From a checkpoint of a small mixture-of-experts model trained on Wikipedia.
Experts: 24 experts in each of 12 layers, 2 picks a token, a shared expert of 128 neurons.
Below are experts of layer 5 (counted from 0) of a mixture-of-experts language model. Rows are named router (the router's row for the expert), gate (a neuron's input weights, with its number), up (a neuron's input weights, with its number), down (a neuron's output weights, with its number) and show model dimensions 0-127. Each number is 50 + 12 x the weight over its row's rms, rounded and kept within 0 to 99.
Before each expert's rows: a language model's description of what the expert responds to; "raises" lists some tokens whose logits its average output raises strongly, later layers aside. This comes from a sample of Wikipedia text that the model never trained on.

# expert 12
It responds to: Name-initial capitals. Capital letters starting a proper noun split into pieces, such as M in Mj or Mc, S, T, P.
raises: " and", " |\n", " in"
router:61 56 63 59 45 42 44 36 71 57 32 46 22 52 44 78 68 66 36 61 72 49 41 55 65 48 54 30 56 59 56 58 40 44 49 51 54 58 42 40 59 65 44 55 55 37 70 71 75 44 52 41 60 66 55 62 44 35 42 61 43 39 47 61 25 23 54 46 80 59 49 38 45 53 73 47 31 43 26 65 59 62 34 52 65 69 56 70 55 57 63 55 57 63 43 64 46 47 44 40 45 67 43 54 45 37 44 68 32 52 43 47 59 65 45 45 58 46 48 29 34 65 43 48 47 36 51 50
gate0:43 56 52 47 51 43 39 43 47 58 46 50 51 47 27 67 58 47 52 77 52 54 58 41 40 38 54 42 64 43 55 45 53 44 74 53 47 53 55 70 37 46 52 72 62 41 51 58 45 45 44 67 44 36 30 49 51 37 60 32 51 46 59 63 52 64 54 66 76 49 54 36 56 43 34 59 58 55 54 55 40 54 44 38 58 44 61 31 47 71 67 40 65 21 15 58 54 49 44 29 34 46 38 43 50 35 62 57 55 31 64 48 28 39 32 31 65 50 36 66 63 37 33 34 56 52 53 58
up0:47 44 40 58 36 49 66 60 74 54 37 44 54 48 55 39 28 46 51 15 59 33 55 47 70 47 41 43 59 37 42 37 47 56 32 48 58 21 58 47 30 47 50 51 56 61 68 56 53 60 42 58 60 42 66 62 49 63 56 47 61 49 41 46 37 66 50 51 31 48 64 24 60 61 45 52 53 64 41 49 47 59 36 44 30 41 46 68 23 64 54 66 43 44 69 54 59 46 40 58 56 48 50 52 18 49 58 56 44 55 44 55 59 49 53 38 33 57 39 46 39 43 53 51 62 57 53 59
down0:61 45 57 56 30 34 68 44 52 50 50 51 48 48 33 68 53 54 56 27 50 48 40 26 52 54 58 45 55 55 31 47 68 49 71 39 51 57 40 70 53 60 43 26 45 48 48 43 49 35 53 50 45 25 30 52 44 54 56 42 55 31 50 46 54 41 52 31 33 40 54 30 66 47 72 74 63 49 65 48 36 65 41 39 50 41 56 51 68 62 69 51 62 31 54 49 57 47 43 44 53 52 41 29 52 46 41 45 56 63 67 49 35 62 67 64 52 65 49 62 45 58 60 47 37 68 46 61

# expert 1
It responds to: Common nouns, mixed fragments. Mixed tokens with no clear core, often common nouns like man, daughter, car, the pronoun she, and commas.
raises: "der", "ories", "din", "iform", " basis"
router:61 36 66 61 42 49 34 33 52 64 36 64 43 64 37 66 59 64 35 69 65 39 36 59 65 57 38 43 65 58 60 62 41 35 52 45 36 51 43 36 55 70 37 40 38 30 68 73 38 35 70 39 69 68 39 66 45 36 60 64 33 52 43 63 47 43 34 60 53 65 47 32 45 65 59 35 49 33 42 64 58 52 34 38 59 58 59 58 67 65 61 58 66 45 35 63 37 37 35 51 54 64 42 61 36 55 44 59 47 54 65 43 54 66 42 42 64 32 35 32 41 59 55 47 40 31 52 64
gate1:54 30 39 40 64 53 69 38 43 36 44 50 44 38 53 41 51 59 51 65 43 54 50 44 60 47 55 40 74 37 54 63 58 48 42 67 41 70 60 50 56 37 61 54 58 63 51 58 31 50 41 45 57 82 32 47 41 43 71 48 44 44 52 48 51 64 41 46 60 65 47 45 53 59 39 54 39 49 46 42 52 68 62 43 66 63 41 28 72 49 43 47 67 30 56 45 81 32 46 51 52 39 74 50 42 34 56 57 36 71 79 36 33 62 62 66 64 52 36 49 49 48 56 57 64 62 59 68
up1:53 54 48 58 51 63 67 50 76 56 58 49 54 51 37 61 46 57 53 45 57 53 67 44 54 56 59 66 39 64 54 42 45 52 45 49 50 53 38 50 54 50 66 35 47 46 62 24 58 56 75 73 56 54 56 59 51 46 49 47 59 35 39 51 43 42 60 24 40 33 41 62 35 48 29 52 52 48 62 60 48 41 42 38 77 40 37 52 16 44 33 54 45 59 57 32 47 57 52 90 51 54 59 43 42 50 52 66 81 54 28 56 40 51 40 37 34 39 67 59 46 41 54 73 45 49 50 32
down1:54 45 49 44 46 51 46 51 59 52 82 46 53 71 50 28 56 75 68 32 42 51 73 29 62 60 42 64 29 33 33 40 58 56 63 55 47 58 72 51 43 53 61 40 63 34 27 39 60 26 54 43 36 57 49 36 60 74 64 65 47 53 52 34 60 40 39 36 59 63 51 71 42 62 60 57 56 30 46 59 55 60 45 51 43 62 40 52 69 62 58 36 49 47 54 50 50 46 43 79 51 45 38 64 42 62 52 60 44 28 64 47 46 65 43 65 51 50 47 40 17 45 46 39 47 46 32 45

# expert 10
It responds to: Phrase-ending tokens. Tokens closing a phrase or sentence: periods (especially after U.S), closing quotes and brackets, table pipes, and nouns like season, end.
raises: "atinum", " Japan", "ore", "ife"
router:61 40 66 65 45 51 30 29 51 62 36 63 43 65 39 65 53 66 37 66 63 41 36 59 64 56 37 43 68 62 58 60 42 34 54 45 37 50 47 33 57 68 37 38 34 36 68 69 45 35 69 43 70 62 41 69 45 37 63 64 36 46 40 65 46 47 38 59 47 57 48 34 46 64 55 34 47 33 45 65 61 56 33 36 53 57 63 55 63 67 58 62 62 51 38 66 40 32 33 48 54 66 36 65 33 57 45 57 43 53 64 51 55 68 44 42 64 30 33 33 44 61 59 46 40 32 55 61
gate0:56 58 34 38 49 51 57 49 57 63 39 64 30 65 32 53 41 44 74 34 46 81 70 58 52 63 43 52 70 49 47 36 61 44 62 50 60 46 48 38 52 66 64 52 46 58 39 52 40 48 40 47 52 47 45 46 27 43 56 67 69 61 61 41 75 50 43 45 60 55 33 36 38 52 43 55 41 64 65 53 62 42 43 54 38 55 50 59 73 61 71 42 68 39 32 24 40 58 35 59 42 46 61 41 38 52 79 44 52 63 51 41 48 48 51 57 57 67 59 53 38 41 47 38 57 41 30 46
up0:65 61 36 69 39 53 60 57 40 16 52 45 48 60 60 65 34 51 59 54 35 54 52 31 51 44 48 69 53 64 61 36 49 54 69 40 45 58 35 65 58 65 61 62 50 48 62 53 57 35 57 49 54 36 65 53 66 67 55 56 52 57 48 27 55 38 42 48 48 56 65 42 73 45 61 67 47 42 68 32 65 44 57 48 35 67 44 62 41 41 36 56 42 53 44 52 43 34 56 47 42 47 66 30 53 38 37 46 45 53 40 44 46 74 36 53 39 47 41 38 66 62 62 53 46 48 60 62
down0:57 68 47 60 34 27 57 68 58 39 54 51 66 63 54 34 54 43 57 45 52 32 42 49 42 46 61 68 57 57 63 59 40 41 65 49 43 30 42 52 51 47 59 29 42 68 43 56 48 25 37 44 44 47 40 58 51 46 51 42 49 45 59 43 64 46 65 42 62 51 48 69 79 68 35 40 57 50 49 52 46 48 68 49 39 35 63 59 33 42 58 45 47 53 42 54 53 37 42 58 61 58 41 54 46 72 74 46 54 27 65 32 43 67 53 29 57 51 52 23 59 36 41 27 58 42 33 60

# expert 23
It responds to: Romance-looking word pieces. Middle pieces of Spanish, Portuguese, Italian or French-looking names and words, such as ó in Cristóbal, io, ico, plus Mexico, France.
raises: "ons", "han", "ze"
router:58 52 60 57 39 50 49 34 50 60 38 68 36 66 38 64 62 61 38 64 66 41 39 59 68 66 47 51 67 58 64 50 44 29 64 52 32 46 52 45 59 58 37 47 35 29 72 71 29 38 53 42 59 65 36 63 35 41 66 54 41 62 47 55 46 45 39 58 63 53 53 32 51 61 75 30 37 27 45 64 65 41 38 47 50 61 56 54 61 66 59 50 56 47 35 65 37 39 38 38 65 62 34 57 32 50 50 57 42 64 66 59 47 50 45 37 67 36 43 32 47 66 43 49 44 28 70 65
gate0:66 45 58 60 54 69 32 49 47 68 50 63 54 65 65 41 61 22 45 52 46 46 50 40 49 42 45 48 47 63 55 62 53 45 42 37 55 50 68 50 49 55 34 61 39 46 54 35 49 14 49 63 31 41 33 71 50 44 44 45 44 64 47 54 44 64 54 66 52 43 47 54 53 55 45 67 66 60 37 59 29 57 29 43 71 56 50 39 47 61 58 52 37 43 37 53 49 48 56 30 40 25 47 44 38 57 61 22 55 36 51 33 61 50 47 41 47 55 51 55 74 55 40 48 81 59 58 54
up0:74 40 58 64 54 44 58 42 51 21 24 64 49 49 56 51 51 56 27 56 53 52 37 39 71 46 49 44 62 57 67 45 61 71 38 52 61 39 69 39 45 32 71 64 48 63 57 35 59 48 34 62 34 56 32 63 58 57 56 49 45 47 44 35 37 58 46 30 49 72 55 48 58 37 58 45 68 64 64 53 50 38 45 25 67 33 59 45 25 44 54 62 71 54 43 45 22 57 58 38 51 26 43 35 52 63 34 47 44 54 56 47 42 49 81 38 57 52 53 47 85 50 50 37 60 45 51 43
down0:73 39 81 41 48 38 70 47 73 56 60 54 41 59 76 49 69 45 41 44 37 65 59 64 58 53 56 55 49 33 37 52 50 45 47 76 52 36 57 49 52 63 62 41 41 40 51 63 11 51 42 48 27 47 49 64 40 60 42 60 45 39 74 47 49 60 29 55 75 30 60 39 42 48 30 50 58 55 48 57 56 50 59 48 35 46 65 47 49 46 58 61 64 34 43 58 59 57 40 55 54 66 69 38 56 40 52 84 66 53 61 56 36 55 43 57 44 60 73 48 42 52 42 47 44 47 25 36

# expert 7
It responds to: Prepositions and conjunctions. Function words linking phrases mid-sentence, mostly of, in, and, to, by, for, on, as in front of, sell it to.
raises: "ph", "pt", "ble", "bles", "fect", "b"
router:62 27 58 52 43 42 56 39 57 67 40 58 47 51 41 52 62 52 42 56 47 41 44 66 55 66 52 65 69 62 48 55 46 52 47 48 47 53 58 31 61 59 47 38 49 44 57 50 44 28 51 50 51 58 35 57 55 40 55 60 48 25 43 54 55 53 49 59 41 57 75 47 44 70 48 51 76 52 54 60 52 84 48 43 52 56 55 45 56 54 63 58 61 22 46 58 22 46 44 46 41 62 39 50 37 53 34 62 44 32 70 67 58 53 31 49 57 38 51 39 49 59 40 24 41 43 64 60
gate0:55 54 40 36 52 40 71 57 54 41 56 67 36 70 50 59 48 48 46 57 25 39 53 58 72 37 33 56 34 35 39 50 29 35 53 57 47 37 50 49 24 44 49 59 45 32 30 57 46 39 57 38 32 34 52 49 45 27 41 53 59 51 59 58 57 62 49 24 64 38 62 49 32 40 74 20 58 34 42 38 40 50 54 56 37 50 65 51 59 66 58 58 52 51 61 69 50 39 64 72 40 44 57 48 46 52 35 47 35 40 50 42 41 58 48 42 53 46 72 38 53 65 41 52 34 10 42 61
up0:46 48 56 58 56 55 47 50 36 60 47 39 61 36 49 44 52 65 46 56 58 33 54 41 49 65 46 46 38 26 45 44 22 50 59 42 61 46 71 59 72 56 57 71 51 48 46 66 33 23 81 68 65 40 77 56 80 62 60 60 39 68 59 54 33 55 67 46 45 37 72 59 39 71 69 76 43 38 45 66 39 60 56 51 39 34 60 57 46 40 84 62 47 55 40 40 42 68 33 40 38 63 36 40 46 51 62 21 46 54 49 55 49 59 44 44 63 49 53 55 58 47 40 71 42 59 45 43
down0:36 43 57 51 51 37 51 45 57 70 61 56 36 46 36 52 40 38 44 78 51 45 53 57 40 63 43 51 62 68 33 62 47 29 71 73 48 47 61 39 70 55 57 35 53 50 57 58 38 63 60 48 51 25 49 54 63 60 39 58 44 62 55 32 59 61 34 45 34 42 66 34 45 54 59 61 70 59 68 48 60 62 43 66 43 44 43 40 61 61 56 43 47 48 48 37 45 38 64 37 26 37 77 57 43 31 55 55 78 52 45 59 45 44 32 40 65 45 57 43 43 63 51 62 44 30 35 56

# expert 9
It responds to: Closing brackets, taxonomy suffixes. Closing parentheses and brackets, especially in tables and lists, plus Latin taxon endings and nouns like film, Society, region.
raises: "ward", "per", "gy", " and", "by", "den"
router:60 42 71 63 47 45 32 32 49 63 40 62 34 68 37 68 59 63 37 67 64 39 42 59 65 53 43 51 70 55 57 62 42 35 47 53 34 48 37 47 52 67 43 41 41 33 68 72 40 33 64 39 64 65 41 56 38 32 60 66 33 50 44 62 38 48 35 65 48 59 54 35 39 66 55 36 47 30 48 56 59 54 29 37 48 57 56 62 59 67 61 58 62 45 37 64 40 31 21 45 51 65 44 59 34 48 42 57 48 60 67 49 60 66 41 48 61 34 37 27 47 63 57 48 40 31 59 65
gate0:48 51 41 57 49 40 42 63 37 56 67 66 46 63 30 57 74 61 64 54 58 33 54 44 27 74 58 46 45 51 45 51 63 66 63 46 60 65 62 47 62 45 40 53 31 51 60 50 32 65 61 67 52 32 51 56 31 38 68 55 34 15 44 43 54 52 39 46 74 35 50 38 32 13 55 29 45 90 58 65 59 49 70 37 51 51 58 50 69 43 47 34 40 50 49 57 45 68 32 47 33 36 55 61 42 34 58 58 37 31 62 49 70 43 62 58 69 56 51 56 42 54 40 57 55 48 38 49
up0:38 48 32 72 52 46 46 55 65 32 32 53 61 58 55 53 46 61 54 58 58 62 53 43 58 67 31 63 39 42 29 34 57 39 57 51 40 41 55 57 28 36 64 66 65 62 38 41 43 47 36 23 60 50 36 29 38 62 56 75 49 51 66 45 51 48 52 40 67 57 72 24 47 65 58 61 74 73 38 53 40 54 37 44 34 28 44 36 56 70 47 59 36 44 54 44 49 48 61 32 65 45 46 53 55 48 48 51 41 65 48 50 42 64 56 66 65 59 28 53 58 65 44 28 42 61 46 48
down0:66 69 47 44 52 57 74 60 41 47 34 44 78 75 33 61 44 36 65 57 40 48 71 56 56 55 48 65 49 44 51 44 71 52 37 36 59 59 46 63 53 49 56 43 54 56 55 58 33 65 77 46 32 47 63 55 39 32 43 60 54 41 31 72 44 28 55 44 53 59 62 56 56 20 45 68 43 68 59 54 53 42 54 38 57 61 44 39 42 38 51 70 40 56 49 56 49 44 41 55 68 48 39 70 57 42 63 46 46 63 52 50 50 61 58 45 70 56 37 52 55 48 48 57 45 67 71 56